config.yaml
num_hidden_layers: 9
hidden_size: 256
n_experts: 128
experts_per_token: 4
d_expert: 80
d_shared_expert: 0
hidden_act: "gelu"
moe_layers: [0, 1, 2, 3, 4, 5, 6, 7, 8]
router_score: "sigmoid"
normalize_top_k: false
routed_scale: 0.5
balance_loss: 0.0175
balance_bias: false
init_std_router: 0.0291
lr_router: 0.000297
vocab_size: 32000
norm: "rmsnorm"
norm_eps: 1e-06
tie_word_embeddings: false
optimizer: "soap_variant"
learning_rate: 0.00195
beta1: 0.95
beta2: 0.99
max_grad_norm: 1.0
batch_tokens: [32768, 65536, 131072, 262144]
max_seq_len: 256
train_tokens: 711900000
max_steps: 6384
dataset: "wikipedia_en"
Below are experts of layer 6 (counted from 0) of a mixture-of-experts language model. Rows are named router (the router's row for the expert) and show model dimensions 0-255. Each number is 50 + 12 x the weight over its row's rms, rounded and kept within 0 to 99.
After each expert's rows: a language model's description of what the expert responds to. This comes from a sample of Wikipedia text that the model never trained on.

# expert 11
router:50 31 49 41 52 51 63 52 49 56 55 28 41 54 53 44 49 54 29 53 47 59 46 55 60 39 74 24 56 65 52 55 42 45 44 65 47 46 67 51 60 30 38 61 41 47 41 49 67 53 52 52 49 43 56 50 52 55 52 44 41 46 41 51 38 52 48 34 59 51 22 62 42 45 39 73 41 43 60 59 42 43 45 57 35 61 67 61 30 44 56 58 48 62 41 49 41 37 52 46 76 34 38 60 55 39 08 22 52 70 45 50 66 47 55 73 54 62 63 56 37 42 45 48 57 71 56 11 64 26 59 43 63 54 42 34 46 39 46 61 66 48 50 51 67 40 50 57 54 45 40 51 57 67 46 32 53 41 61 47 57 66 60 45 61 55 51 25 68 51 54 65 40 69 48 55 57 20 49 44 66 63 53 62 52 28 70 45 46 65 54 43 49 41 50 46 41 56 51 35 54 61 49 45 75 38 33 53 56 54 36 52 74 55 52 37 58 61 55 55 47 76 46 41 35 68 75 73 57 52 33 46 29 39 37 48 26 45 66 42 57 51 76 44 51 55 62 42 35 21 60 48 30 61 53 49
It responds to: Election table cells. Pipe separators and numbers in election result and statistics tables, plus possessive pronouns and words for people, like his, civilians, killed.

# expert 3
router:31 33 56 24 53 32 23 68 44 79 56 46 55 47 65 53 72 56 21 63 52 36 40 28 48 44 54 47 31 59 42 59 24 40 29 36 45 32 44 60 60 54 56 19 42 58 60 66 69 56 51 50 54 70 42 51 44 47 36 71 36 38 47 39 36 58 47 33 59 66 30 60 73 51 40 64 50 53 53 56 29 61 57 30 43 71 52 54 41 60 54 54 31 53 42 60 38 55 23 54 47 31 27 51 60 44 61 48 58 81 62 52 44 59 54 45 52 62 60 54 55 45 60 67 67 48 49 40 44 25 54 68 60 55 35 67 64 45 64 48 40 62 36 65 62 33 47 44 41 44 38 57 44 61 56 43 42 30 56 56 41 57 47 24 62 41 51 56 51 51 42 60 47 44 36 47 38 44 52 68 36 51 52 71 44 57 57 50 53 69 46 57 61 36 40 54 27 53 41 38 70 75 59 44 57 44 42 59 57 53 54 53 56 45 45 43 72 63 53 35 45 53 61 56 42 53 62 52 45 36 52 37 72 49 63 53 57 48 41 56 63 64 74 44 62 39 74 55 48 35 63 51 57 61 58 45
It responds to: Table headers and cells. Tokens in wiki tables and section headings, such as pipes, capital letters starting cell entries, and header words like Succeed, Notes, medal, Status.

# expert 33
router:49 53 47 51 86 55 51 64 37 68 58 31 36 71 50 45 49 57 48 42 54 51 25 53 50 49 32 48 28 46 44 52 36 45 43 65 49 48 51 57 53 38 52 47 56 41 41 31 43 44 47 63 50 42 55 74 46 33 55 66 49 49 42 55 40 59 61 53 58 50 39 32 43 48 35 75 40 41 47 66 44 43 59 50 40 47 56 42 27 49 42 63 33 38 37 63 51 46 45 43 64 70 37 45 51 44 47 31 43 66 43 43 39 47 48 70 51 60 38 34 39 33 40 63 65 51 27 35 49 27 27 41 52 37 45 54 63 20 44 52 77 48 56 62 59 54 25 57 51 43 32 58 70 40 55 49 44 47 56 56 59 33 46 37 47 39 66 47 54 68 35 47 74 69 43 57 52 17 62 49 55 59 58 40 57 59 52 58 43 60 16 62 54 39 59 59 26 67 34 52 46 65 38 47 64 72 62 28 47 49 35 40 61 52 53 49 50 46 41 38 56 83 53 54 57 65 67 66 57 31 49 46 59 57 64 40 47 25 60 45 46 30 78 55 42 45 46 62 40 68 57 44 53 62 62 53
It responds to: Copula and auxiliaries. Forms of be and related verbs after subjects, such as was, is, were, been, being, became, plus following not or once.

# expert 7
router:51 51 49 47 46 42 36 64 45 81 60 38 65 61 48 33 47 43 61 53 63 45 47 52 56 60 38 48 19 51 44 59 33 46 39 57 52 52 50 52 60 41 36 46 38 65 57 66 57 62 48 65 35 45 34 40 51 51 47 53 55 41 48 57 34 49 48 50 51 58 09 48 64 22 65 56 56 44 45 35 51 63 40 65 40 81 56 46 41 53 52 53 37 47 43 50 27 46 43 33 65 44 46 49 34 46 39 17 29 77 44 51 60 55 54 45 57 62 53 61 47 47 60 61 64 54 20 59 68 30 37 53 47 44 35 63 46 27 39 53 45 46 59 51 46 40 51 61 47 48 32 49 44 78 76 47 52 53 56 49 61 61 50 52 73 55 49 33 32 55 61 28 51 40 67 59 52 31 39 77 53 54 46 39 60 53 61 64 38 71 49 47 46 56 55 51 40 61 39 36 41 60 62 45 52 51 51 48 57 48 38 29 57 36 55 29 77 47 44 55 63 55 26 46 34 51 68 53 60 47 40 48 57 46 30 52 46 18 64 45 56 49 76 47 58 54 64 73 35 45 64 58 39 68 68 46
It responds to: Table row starts. Pipe or dash opening a new table row or list line after a line break, plus dates and separator rows like |---|---|.

# expert 53
router:45 52 40 44 49 59 27 41 56 64 42 49 67 52 65 52 65 63 53 48 53 59 33 58 58 41 56 44 53 46 60 42 29 55 48 55 44 40 52 72 49 62 59 52 64 60 54 60 58 48 47 55 47 41 51 47 59 61 46 51 65 50 59 60 33 69 40 60 48 43 20 41 57 56 48 48 52 39 35 66 57 75 49 54 52 83 59 55 38 52 54 60 45 45 54 58 49 65 61 46 74 27 57 46 42 39 49 50 54 99 56 61 44 36 57 62 41 45 51 54 39 53 61 62 58 49 38 16 35 33 51 47 51 51 26 54 65 39 58 43 57 51 63 59 51 49 46 34 62 45 37 49 62 75 60 49 59 36 52 39 55 29 53 54 61 36 70 57 72 50 44 36 41 53 47 57 61 16 28 61 52 50 70 51 41 42 63 49 21 51 52 66 67 44 65 49 47 61 36 42 53 70 58 39 58 50 50 31 42 47 25 46 57 34 48 38 89 53 42 55 75 58 40 42 32 40 71 38 60 46 55 38 74 53 37 73 53 46 60 56 56 42 64 46 57 34 65 53 45 45 54 43 43 39 41 44
It responds to: Sports teams and clubs. Team, club and sport names in sports articles and tables, such as football, FC, Houston Rockets, Arsenal, playing career.

# expert 29
router:53 45 33 45 59 35 55 51 52 62 72 42 59 35 56 52 49 55 40 41 56 50 30 46 42 43 40 64 48 55 55 50 36 55 32 65 38 43 63 50 48 60 50 56 53 83 31 69 26 42 48 46 33 64 53 54 67 43 41 59 45 55 47 29 33 75 36 44 29 58 19 43 63 36 53 66 59 47 68 54 42 47 57 50 35 60 41 49 16 50 44 48 43 50 50 46 61 70 39 54 53 33 46 34 37 48 46 48 32 56 63 53 37 48 59 66 38 76 39 22 41 34 68 58 61 44 41 34 47 38 56 38 36 57 33 54 49 39 65 53 60 53 65 59 64 59 42 75 45 48 41 59 62 75 58 45 60 45 51 61 59 49 50 29 64 67 45 51 42 44 40 45 36 38 49 53 42 22 42 45 50 58 70 66 47 52 47 60 51 62 52 46 60 28 59 57 43 54 45 37 41 63 53 50 69 34 66 59 39 53 41 38 59 34 46 33 70 54 56 44 27 60 51 58 54 42 67 69 47 53 48 23 37 35 41 69 28 51 69 35 79 72 59 47 35 41 68 41 56 44 57 42 56 55 38 52
It responds to: Sports event results. Pipes and words in tennis, combat sports and wrestling results, such as tournament, Open, Arena, "faced X in the opening round".

# expert 61
router:51 52 45 56 69 47 56 70 63 66 65 49 42 62 57 72 43 49 48 40 49 52 42 54 57 49 55 36 60 62 50 54 46 69 50 47 47 37 40 41 56 55 45 41 40 54 46 48 50 54 44 60 41 64 44 49 29 58 33 54 49 38 47 41 29 49 56 54 56 48 34 40 69 63 49 70 44 53 56 38 45 56 36 68 32 85 58 43 12 49 37 53 56 46 39 44 60 47 38 45 44 48 43 48 70 41 40 25 48 72 57 48 49 33 49 40 50 41 31 46 38 37 53 60 60 71 51 35 67 24 29 50 58 46 28 38 29 56 52 54 38 36 68 49 57 34 29 61 36 36 39 47 51 59 47 34 54 40 53 40 58 27 56 32 52 43 47 41 58 64 27 44 57 68 47 68 69 67 56 86 55 61 67 51 70 35 63 65 45 60 35 55 55 59 73 67 44 54 40 45 41 48 42 51 49 56 47 42 48 57 32 39 45 55 41 36 76 47 48 41 64 71 85 66 48 56 67 70 52 46 44 42 54 47 51 39 35 45 77 42 45 60 47 44 62 38 67 60 53 45 77 38 53 70 63 51
It responds to: Infinitive and modal verbs. to, not, would, can, could and for before a verb, as in urged the Americans to leave, did not take place.

# expert 60
router:33 46 51 59 68 45 52 75 66 68 52 32 52 45 50 46 43 60 41 47 76 59 33 46 47 53 43 39 38 47 35 55 41 51 54 60 41 54 48 42 53 57 61 49 55 61 38 39 54 33 49 76 41 64 37 63 33 45 48 51 35 31 53 55 50 48 48 50 60 53 12 44 54 56 43 66 42 36 64 51 45 53 64 42 71 52 58 48 49 44 56 48 69 53 17 54 50 38 43 41 43 28 55 56 38 47 42 30 58 85 53 46 33 60 45 52 51 57 41 45 37 46 70 62 47 52 29 31 56 29 61 48 56 50 49 57 20 51 43 51 58 41 39 65 53 66 52 47 23 40 29 47 60 60 43 56 48 40 31 40 50 35 23 27 61 53 69 52 54 53 38 37 53 62 50 72 58 22 50 76 35 65 52 49 51 32 52 61 30 83 37 46 63 35 54 57 55 40 58 41 41 60 29 40 67 66 42 50 39 64 57 61 51 52 60 61 68 49 41 43 48 44 50 46 59 52 68 63 47 30 45 43 70 57 49 32 39 48 59 64 59 55 69 35 63 53 70 48 41 59 73 53 64 58 57 49
It responds to: Time and clause connectors. Temporal words and conjunctions linking clauses, such as after, since, until, however, years, decades, when.

# expert 15
router:50 42 44 62 58 55 51 51 49 42 59 34 53 48 51 68 71 60 44 62 64 49 34 63 69 34 55 39 33 56 35 35 37 62 62 52 57 41 68 56 55 47 53 46 51 56 35 61 41 39 30 46 48 51 52 53 43 57 45 51 49 47 62 47 22 58 48 51 60 63 04 50 68 53 55 56 39 52 41 50 34 59 45 37 49 75 62 49 18 56 61 52 44 36 40 52 64 70 54 29 57 22 59 42 34 41 40 45 60 74 50 50 49 49 60 61 53 47 43 57 29 44 63 45 68 43 33 11 52 41 56 41 47 44 41 34 46 42 53 51 59 65 63 53 64 51 63 54 65 40 36 38 48 77 36 49 57 52 42 62 60 45 34 63 56 25 55 37 47 40 47 37 62 61 42 60 42 22 52 72 45 67 69 52 47 32 57 58 35 37 40 33 51 40 52 55 46 49 32 36 53 52 47 41 57 56 47 53 48 34 33 39 36 53 37 55 65 51 41 48 66 72 40 37 54 54 76 41 58 38 40 42 54 46 37 69 45 50 66 60 73 53 67 23 68 32 57 51 56 44 61 40 25 63 45 50
It responds to: Place-name connectors. Prepositions and conjunctions before place names, and place-name starts like Santa, Loch, Puerto, Mount, Fort; e.g. "in Heavener", "between Lodève and".

# expert 43
router:63 47 47 38 48 43 51 50 37 61 34 42 44 45 46 43 58 62 50 42 60 51 53 57 40 41 48 53 46 46 49 38 39 60 46 53 40 53 47 69 47 59 54 33 45 41 62 39 55 61 60 58 36 52 49 62 49 42 57 60 63 33 56 50 42 57 49 52 55 59 21 49 57 40 46 64 35 67 60 50 28 63 43 52 50 72 51 59 55 57 54 50 29 52 41 47 43 45 43 45 32 18 34 55 17 45 48 45 59 74 42 47 25 64 73 62 52 50 40 40 35 55 64 53 60 38 62 34 51 25 57 62 46 33 44 58 38 26 59 43 68 53 62 62 52 53 37 51 44 27 29 43 65 68 45 50 38 46 40 50 68 53 47 37 47 45 53 39 44 47 45 37 65 30 46 52 53 22 35 74 47 62 53 45 65 40 68 62 48 71 42 51 66 38 46 43 40 76 52 47 79 63 51 41 61 53 51 50 54 51 34 58 58 55 34 34 97 28 48 46 57 58 43 65 53 41 54 69 65 61 42 44 76 52 40 78 36 51 66 39 72 81 56 49 51 50 41 52 48 38 63 53 48 73 67 40
It responds to: Time spans and seasons. Determiners, numbers and time words before season, year or period in sports and chronology, like the, two, final, late, mid.

# expert 55
router:40 32 54 41 51 45 57 65 64 71 59 54 45 52 76 54 64 46 65 54 57 50 33 62 45 40 44 45 49 54 44 43 47 28 40 62 59 45 48 54 45 65 51 66 41 65 47 48 65 41 51 69 33 63 51 65 51 58 44 65 60 21 42 50 43 65 61 27 57 52 36 51 66 44 62 60 51 54 34 60 32 70 53 57 44 93 53 70 38 59 50 61 45 59 25 38 30 62 42 48 41 37 55 51 46 37 48 54 61 75 46 44 44 59 48 62 46 52 47 70 50 59 59 66 51 64 40 52 49 33 48 49 47 42 41 60 58 39 51 40 74 42 48 50 48 66 33 58 33 42 33 57 55 57 55 44 43 48 56 58 45 75 45 37 70 38 56 46 59 25 43 53 46 63 68 40 65 45 51 58 50 70 49 58 73 51 46 48 39 87 34 51 35 46 56 76 53 55 56 19 35 49 50 37 66 58 36 55 66 46 20 56 62 54 38 53 88 47 50 53 47 53 69 39 63 69 39 80 56 63 60 41 70 40 46 55 56 46 52 34 55 64 58 45 51 62 46 51 45 46 64 50 53 71 48 45
It responds to: Verb completions and particles. Past verbs and adverb particles after was or were in biographies, such as died, returned, married, back, away.

# expert 32
router:57 37 56 50 43 55 39 59 58 62 61 39 61 44 42 45 50 58 46 46 59 42 42 51 55 44 60 51 44 66 60 34 28 66 46 62 46 45 57 63 65 36 42 22 42 40 44 66 39 43 45 54 44 55 67 47 40 51 62 51 48 24 48 67 18 62 53 51 60 57 24 33 66 57 48 64 43 72 41 74 52 58 61 53 45 83 56 55 36 50 48 54 56 57 24 55 44 52 36 41 58 39 50 33 25 29 54 54 45 85 44 51 39 48 61 71 52 63 49 41 55 53 45 64 67 41 46 43 40 30 38 45 58 37 34 39 42 53 62 50 50 59 65 66 38 51 60 36 61 35 34 39 43 79 64 48 51 43 57 28 66 41 28 50 56 58 51 28 55 56 55 53 51 71 44 57 77 30 40 53 56 55 48 41 31 39 75 63 28 64 40 35 46 40 39 48 47 61 41 55 50 68 31 59 53 38 56 49 28 48 44 46 55 59 29 59 66 61 45 45 68 75 46 40 56 55 69 67 49 39 54 58 72 43 46 60 53 42 63 41 59 63 60 39 54 61 47 44 32 32 52 43 53 71 39 62
It responds to: Military and office careers. Service and career wording in ship, military, and officeholder biographies, such as under, assigned to, serving, and line breaks or punctuation in infobox lists.